Weights of a small mixture-of-experts language model, trained from scratch on English Wikipedia.
Experts: 160 experts in each of 14 layers, 32 SwiGLU neurons an expert, 8 picks a token, a sigmoid router, a shared expert of 64 neurons.
Below are experts of layer 6 (counted from 0) of a mixture-of-experts language model. Rows are named router (the router's row for the expert), gate (a neuron's input weights, with its number), up (a neuron's input weights, with its number) and show model dimensions 0-127. Each number is 500 + 40 x the weight over its row's rms, rounded and kept within 0 to 999. Numbers have three digits each.
After each expert's rows: "mostly gets" lists some tokens that are sent to it at least half of the time. This comes from a sample of Wikipedia text that the model never trained on.

# expert 36
router:525421461486468490480589548518456508461451513476536474502525559458522456467514523487489525548484484551426516442507540504477559584516508515531527485487484525449445489485512502566436518446474466485423507564509594424500455544529497475521480463491520482495532557603585480511521414518514506477468521576468518467521461483424523449495513470483523566492486455521483495553471463594550548496509
gate0:501554482550539524421472491550496397468505594538476522560463507447572431512524543513452525461442508481514494460513545455433502511509556453484472550478479479507525534489540505477476472571465524502527402511482556529459511512454574479477484558506530483430492522467442527509502466517472464445498542458550462540512449594482534504517446512499523593480574452530502452490532504499545558505548
up0:520545473528486564500492486442503518557503540443486496495444463547452474540526530457530486445449463499417566485505457522480567470419441519486428461468487510442486469483499493557513461507473556500529570466531511472441503428450535513542519588451514491509565511487534473560477509471482449438560546557486492492494539531451570477553593472497418561475526480538468567436491493523526482529507
mostly gets: " −", " sub", " dec", " ar", " k", " mon"

# expert 144
router:553497526480544484488540479542503444497481557595555526492534527493540423441499562456505520526549481589558529456509474518413461527526511518470474477492492476490542493448593523445419492443486443461515402549541500486517506494534521456503472513491475527536566449576519526559507451494471506531468535493521453455501500517399517532533497410479497572506475487504422463499452487536523480514456
gate0:590439559463563483575521488533504507479472555456495450443489542510508600496496435498443511545506511536520508507442456500485533543451465559505485455471545525519522486545535470489536433452474491492550524518507441501500487405547482445513425498446472560485450499454450444501537576459501508528484500451510425464546487591541521517514495476479476438531559474528460522539528545484538480583518
up0:552547538440491492484478447516571513489429525550544509496486445492494556540486455546490513536494520506454502502407441459549508508427532528516522526521474542491467488504537443488472494483531444502548532508462487500558525516492447488500539519561482500548523486540431517426438416497454479564534488431483518557545455416512446578585497541490426438544572497454501525514497473496512527509408
mostly gets: "ent", "ents", " Ban", "elve", " Let", "seud"

# expert 105
router:504492512482575396485474434484471498526402478545492480523555545476501518499496465491503508488491414524538531509463487571525554521560481463517512478451504452495512457510535566501462507451468460477530517504549533464480524454552571466507460511554473513505561476569583548492500429453458484521506534613567521433420451520404525467456477503491506550501491514521463541525530527513506563539474
gate0:497476449542552483430487538451515440455480544572504561472449484502520512497516448481555560516547511518575550480522530516461534559500487494526506532509487583532519457522568478466464551457515484441575465518515541462484551551415517505426507483565481559537544506483479472596441480460459521519455488484442538461569453558458474499524494474492413501420481479499463518525434468515543482513459
up0:471564478399536502445417470503516523477479430488462484555541485452516561476534533452468531523489493507532507464488417492519502503465510503491423599474498480480480506477459518496517496570526439503496480571523479479519539493486528493475503539497550456545478490584591483547488456516442461498488504491512518454547451579467508466566477579561536521525503502563401532476470408572518515516499
mostly gets: " of", " in", " and", " throughout", " on", " Of"

# expert 107
router:476438465420517453502512541433496463507460500515623499516505546467523482554523507505441526504473495542451590461528523533481470563547480490508507422394502493511539539496516487535485518458433485453519448514485506495462563549513503435473460459490449497555514484567472525570560463483502526501477510531507492457460482557440632422495455464490490550488496505561512507538505478537541485543536
gate0:496538451488457532563517463534525513468484485511510511446552545456491498431488534421502547521491450528520490509548472478491494525469451519483610516513486562498519452390545462517488606563496464522493443492524447483493438504495429560499577521519522455518414527561479497484470514529465522484438428552526399525453455513563533509489559470521504465522544509516491476532441560503450483511475
up0:474512491560504521498440486447547494411424527514492489512443513438526507422529462420508515520517508490541469515521481579480496512513571523460493480569533468502481576518530507494450500562448505508528472509443447519500475487543515469486483448472536480569543511600452484505539525602512387521562500521515481588510517446549504453472470488521511517484493535559468520432544452500524416466483
mostly gets: "al", " Bal", "or", "y", "el", "et"

# expert 149
router:544495509439517515488573549552516515537442518592549547522511527465557472465520565496504495466466449570543487470573476515422521480531526532521443427467502507471558544477535493460466464433502438419501455509487532434544493490506565480521456499514459473498580529473494514520510438492474485544508585495599535461416493454440503490542514475485514541481432469528441501538443497469479537529478
gate0:486439444459508468511590508504514451544525510493456513411500451467521469552507506528474479433554482493553491432475552545467527579505526520499443515463478594475479488547493513512538534425452476560565508432487539452419446542487478533514495506482508523473630495507446528547508499513444438489506504485532542516485536536500496477505467461442504495552529475500501517521508589462482551517603
up0:464501451526485474433579530512462518533543539564536455558462523499391458472518514500530533434541527559545520493491478529475457479407529458478450466561478513551457489508517480494560481460453592469497457521493547495539500436507546524515566506476508552473519527526504485505459477572491438522498512464513550594431490532491514418520555456482514544496534512503539501451412459454476570516469
mostly gets: "ent", "ant", " Mart", " Votes", "ist", " Men"

# expert 51
router:498516539479642426468491471491473493555393510550476523556497562542467519529475479504463500517485433529533535518491484566540517564562483459524496478442489461543487470498508511448469494471455493511536521545529534502463518471567520453487515517531435484478562508580559523526502439466477499523489527541569540428429483455421506473445510451481517614483505501517467518561547511534502538519486
gate0:494566549543473462462540571576536596545484438491527472521537526467492506444448516539488523501576438491411508448506483481516476488523455569571459469500512496505493531527469560514511450504506542437509523481529494551470471441561461491555481551474428510503466451566519536549540483509559495487490528486474526509485479407406462473531454468475487577541486450494464501460525528496550511413534
up0:487498586507487509481539499461480461453586557518493493546566487563486476448480509566501492507522460535550519483477575526537489513486521437442486471522539446506493528509477626514537527463462527505510491505484486486515490463527511418444533485504530500481502499525516456568464514460550499481561612526516433432435494513464472548547439421471513543478456528408555480467478493538520446435454
mostly gets: " of", " in", " the", " within", " among", " Of"

# expert 133
router:478493562512514482488582455456498487503493522523515555536527528470500461470504538512453509514462459487499512493494477502492530458553502534531491404512493584413534510517499518471481469440440456559511479468496501469473501503499568444595490452564467464559530539475557476537554462494494477534502537519590456430425472468408575446482524483509419579461443511552485571495465545528517547513504
gate0:520508498480484504488512477448551536539494482555514523549483474497586392467491512540521482464492479484480528521496493518475411451545532484581550458542416497496468569531468490490445430407476536498498466423492539487532513533505545534581493486563438456394532425507471499514523507499475577541457433574552464469515430503511504519501529486560427528494491468509469538496485498535486522537532
up0:468511530468532538511501462514522482478498548485584501517532519508436491514469464469502472486524493418501394480490499506468540456553401495515524551530502387513530477492449451512483476533525451566531572513549531490510478535483511470522419525555500542537447555556513490509531518522464544474495471479406502476478475492504538623583529485550472557517504538497439465480506493456459573447442
mostly gets: " found", " its", "ized", "-based", "ively", "ically"

# expert 142
router:507480535421535454544494569482535521472494524550557494567488509499515462489485566479507478496547491508428539521520468521490480482564518533541508476440530547521467517420498480525500488441430451500499494500502578499492569548548490502544510431500493464494523493529497437490549398512438531521494484491539562493398413464416527487474507408492516601507457498498433548511491492548556454525536
gate0:474478525516524528560484557464484487460560488502539434483489445501460471456557488514476428459505517542511515422544473530418603517485483540506486540470524500539481471490472492543579453438507446521532529485496525428474540556508437573448480488460457582565508549516464513539471545543429516507453501473478442546560497450599512541475470530487488539448548529448474536525538527473497460558513
up0:492528571474585464575443492497482526542452435484460456471506563430498459494495473504483510491456477474464464547533576496474619470467455474458543477507457555481518453545531500523459481540459541460482496515443531472566518473521492531413509499500511445420479504478562598511562526542560514523559558555501522512510470508553526537476524515429489505492455504506525582461491474484424469480506
mostly gets: "ean", "ein", "ijing", "irit", "ictor", "ui"

# expert 11
router:492490553516504425534542453538503447423519508526484490486527517449535405489553520455506538552456436570504517449542429553513508519445466554493548435431527488481609476455504550532503444447424511515434426498516503491518552526544513495514507424546556490496566586516504488504480432505515455522560471499492554513448429516494544555478541468525492504456525473488467486536520484490541518485531
gate0:506404561442511512474528519506436515420559545548505536431478511515483431467462484560532479473475464471473528516503484549520522481511436486504445503524518519446591464524484546545429520493466520481469515491565523452495493546490430479483517459505541562492542412488485468525461420548497471538588539494565504560452492518503514573564531459510518509452547447445523582517497543558529524500521
up0:425525411451525419531597473514529523517484529561523493430498609552525461462516500468518512469486483515484581475467471418469545482446539528525533519521479497509530570527479460458484563517521448545482501509496451424514433443519521512586468500524450511525483506509520465508500530533449532472435500540479527428525477533517492495407511482518547553546604517497424520486521491486492493529502
mostly gets: "B", "M", "S", "P", "L", "H"

# expert 76
router:519497493482540479526508512492470484453514499486533475513466519512478441537501539506471503499466453503435512384505484477495487471547521516501523433429491553540492512466500506544496518494414518518531482500507492490507544495529552461532496536537431494531510493516542490601558441508475468500493513496624430409443436539421629452517474467531495596532442521501479555517478475519509491589538
gate0:514546503498479481542575509532485440487465480430497518471515509527545457464503513504462516513522514438458492416502630471531447509458518532552417444515465495542468515509492530533423462526506484445579470531481513491429466449484507465502395529511496490451510523474514458554532472494480541529571502562557502545464514495553569477524421502522487523561503552489544534513562479608456493489484
up0:441457453547517500491590510508482471512541397490523542482511509502567520441586456449493486506481508502575561468444501445600464508504523472526494522518446506515494526596451471487513491525499439534484422520569487459467485517536488463498443508500477506481487524572532463485491546532540575488430415495502517563530414592521489504486527468527522507488519500506430485532442493436467547512509
mostly gets: "ion", "ions", "arian", "er", "ate", "iate"

# expert 91
router:484471489519535493433542503499522493510503569495494483518515557444468470418472441519500496467497477500470439508548450528471501514551534557577493469465497495482568482491463532484383507440480532527548447509532473466442479472554580366557493393559504470516542543588513487483493500487512492574571469479538510478477483530445590489550451471506494525516462521521494524513477467497555499506526
gate0:511470499483543530509511472475538530472598451492526454557571444508497539579476490496425473461508462432482486423498553492479581490564528537451527507547417478513538550499488476515444509541412491577478444506515551463477473433518496514452511524435577516502498406488468495520460510540487505525556531518481438518505474555470585489449529476522563554418505505531526504485539505462499464513523
up0:478442452478540518552482553534536550546492495486517525481452466483524519497595510606504489443515540552541488481564511504502482467557572468437469541524411477494494492544466487510527554470454484564521505497527506506525531439456543475495474452470558561488510483491490550519440471502466450427515457479482505582506461489472567466514459514479503635439471413455464455525485462480449493470505
mostly gets: "ly", "ence", "ce", " After", "90", "ight"

# expert 130
router:457503545515530444497520503536505378414462482543568484485471509499565468504553463444536530543464411533481487506526476551511484490451504559475467453477495535472598454489556532540479474421399530505439432515533499477501556506494530482519460503493510427466559562504528506487479460479441511543501494511545541474498465529500508542537543430515464577529499466473522501553558496537585521495527
gate0:534507568576504475486514482501402526501572532475550482486467470469520498535516434503610577541416523530480537475412500453525515473539477473553447486479498453468445483512504489494432531499529474525515493559526454488572456508529516514467495430481497543505509527484459477450451512530501498564517400459542486471537545521513506501545492503579407469498464473448554505497464513565553491570453
up0:506493519554472480447530459537406576490510542498493445501593494436519511531525460591503492493522490551510508561436480506517504538510467520461552505494472471555519484583490634427481506565454450489549518481517453393502454538526498544482526463488458474529478508535538532513448499525506492496421496491493446509461497529547438497516521521539456429501480496469553573499504417447533506493509
mostly gets: "M", "S", "P", "==", "T", "==="

# expert 96
router:546461562521519500475539469475473482533491510547527486524515543466473423489463537422487511503524495507475536510551475534493481495486523515499459492507533539431551439428546456486496558393402435515533477489570531476450471531520511542518426446512478474489539516549547441540469478482481437567501529525560494410476495498382529450525531512500470574482498583525446572510486482526526515524519
gate0:476512519437500465484489520508557474579470467512562467537499538573489426574451434476433553581492493450514530566510441464507499453531506523453545534502519579448478505473418582498497478411565559527572501458484508540550515487497546466545529523516476399525487526487543475452448513508441536453521530469523489451477538465498518560533518492534525467480487455422458487527543500498484509464495
up0:504446473459515436498458519376515425508484511518564476462458500552516487527434512513555515439478522560507524493455490497545549562496585537556506457480490474549557534489510477503532562559534472498559533450473530438588478462530445495530496550483512529487541485437411445502428492534455509583515526462502530483470417504517483466448420539501490471487467492500545499507491495499550515572508
mostly gets: "'s", "ous", "ual", "ial", "able", "ional"

# expert 52
router:522448484450541435557542501484524465474378479508558450494543555533489456459529515457462534565480495566549489453522498510490570565474565529503472448482513560475492406482511489509491472463503507485415480544511496480489458470534558427516512447567488504531526600571561430537535437539507493526494507500494490523537403508477518514451530507443530567443528479498508481505456502534483508539496
gate0:524491525463596510525535431501552456561424470531554493480493488475496491494497483514430502486447528545518485452519460520521516554455491545477474584466439522461521439412514478455470459461590461451468510547448417543455524481475520459518525512509441549463535515463540500543508476507536566514514534535555452442556503483504535557538521515505487528505520449482463453480524534562464447620511
up0:517500449416511483439488419535498428558490482479465508465475530487486562450455495557552469534524441552525453440495495469478530525500530568453587427512507535519464416488426471536423492474488520525538601504529480507561443512527513540469511500544514547576533530555479482514511482513564516583537483500511507516470500441527456492502524494422564462455510441509519464493465495538499519524423
mostly gets: " p", " st", " sp", " fl", " comp", " Bl"

# expert 0
router:456492554489549500553516581558507420450478494566510509549523526417547418490541481471494426491477431540549533527526428500526491482572588467553535483462525503560534432461471479433440518479426489415512480498460504475577485515546535451495487498503433501490539488499476502478503454527467552537475499543547502481516484452439545437466538512518509576508516542542448475554478508520498514539518
gate0:502505512538548504551529470461518543488483541503460499507567509461495533473496515462513480570493514499499608507515503519437490552517510511513495501496500557522549453477553535435487460554455487452488480452542507446570419479541495475438558415493523547547443452465491486497486460495407470528449537400542423531448527517522591493439446531474515552532479473494460455533568511537523493442439
up0:572489497497535593528536492496496487469404462535538568459485480409500439475529523484468524537440442506523536508531543527511558509422459490540550569485501486462456405499515476582538496455469517439497551547460458471477490475573443516517499448460479478519521514504485551484463503511451523517447475494463463496519583499580535527547544471542496454521418513550501444548499519497570530524467
mostly gets: " Army", "ant", " Succeeded", " military", " Date", " killed"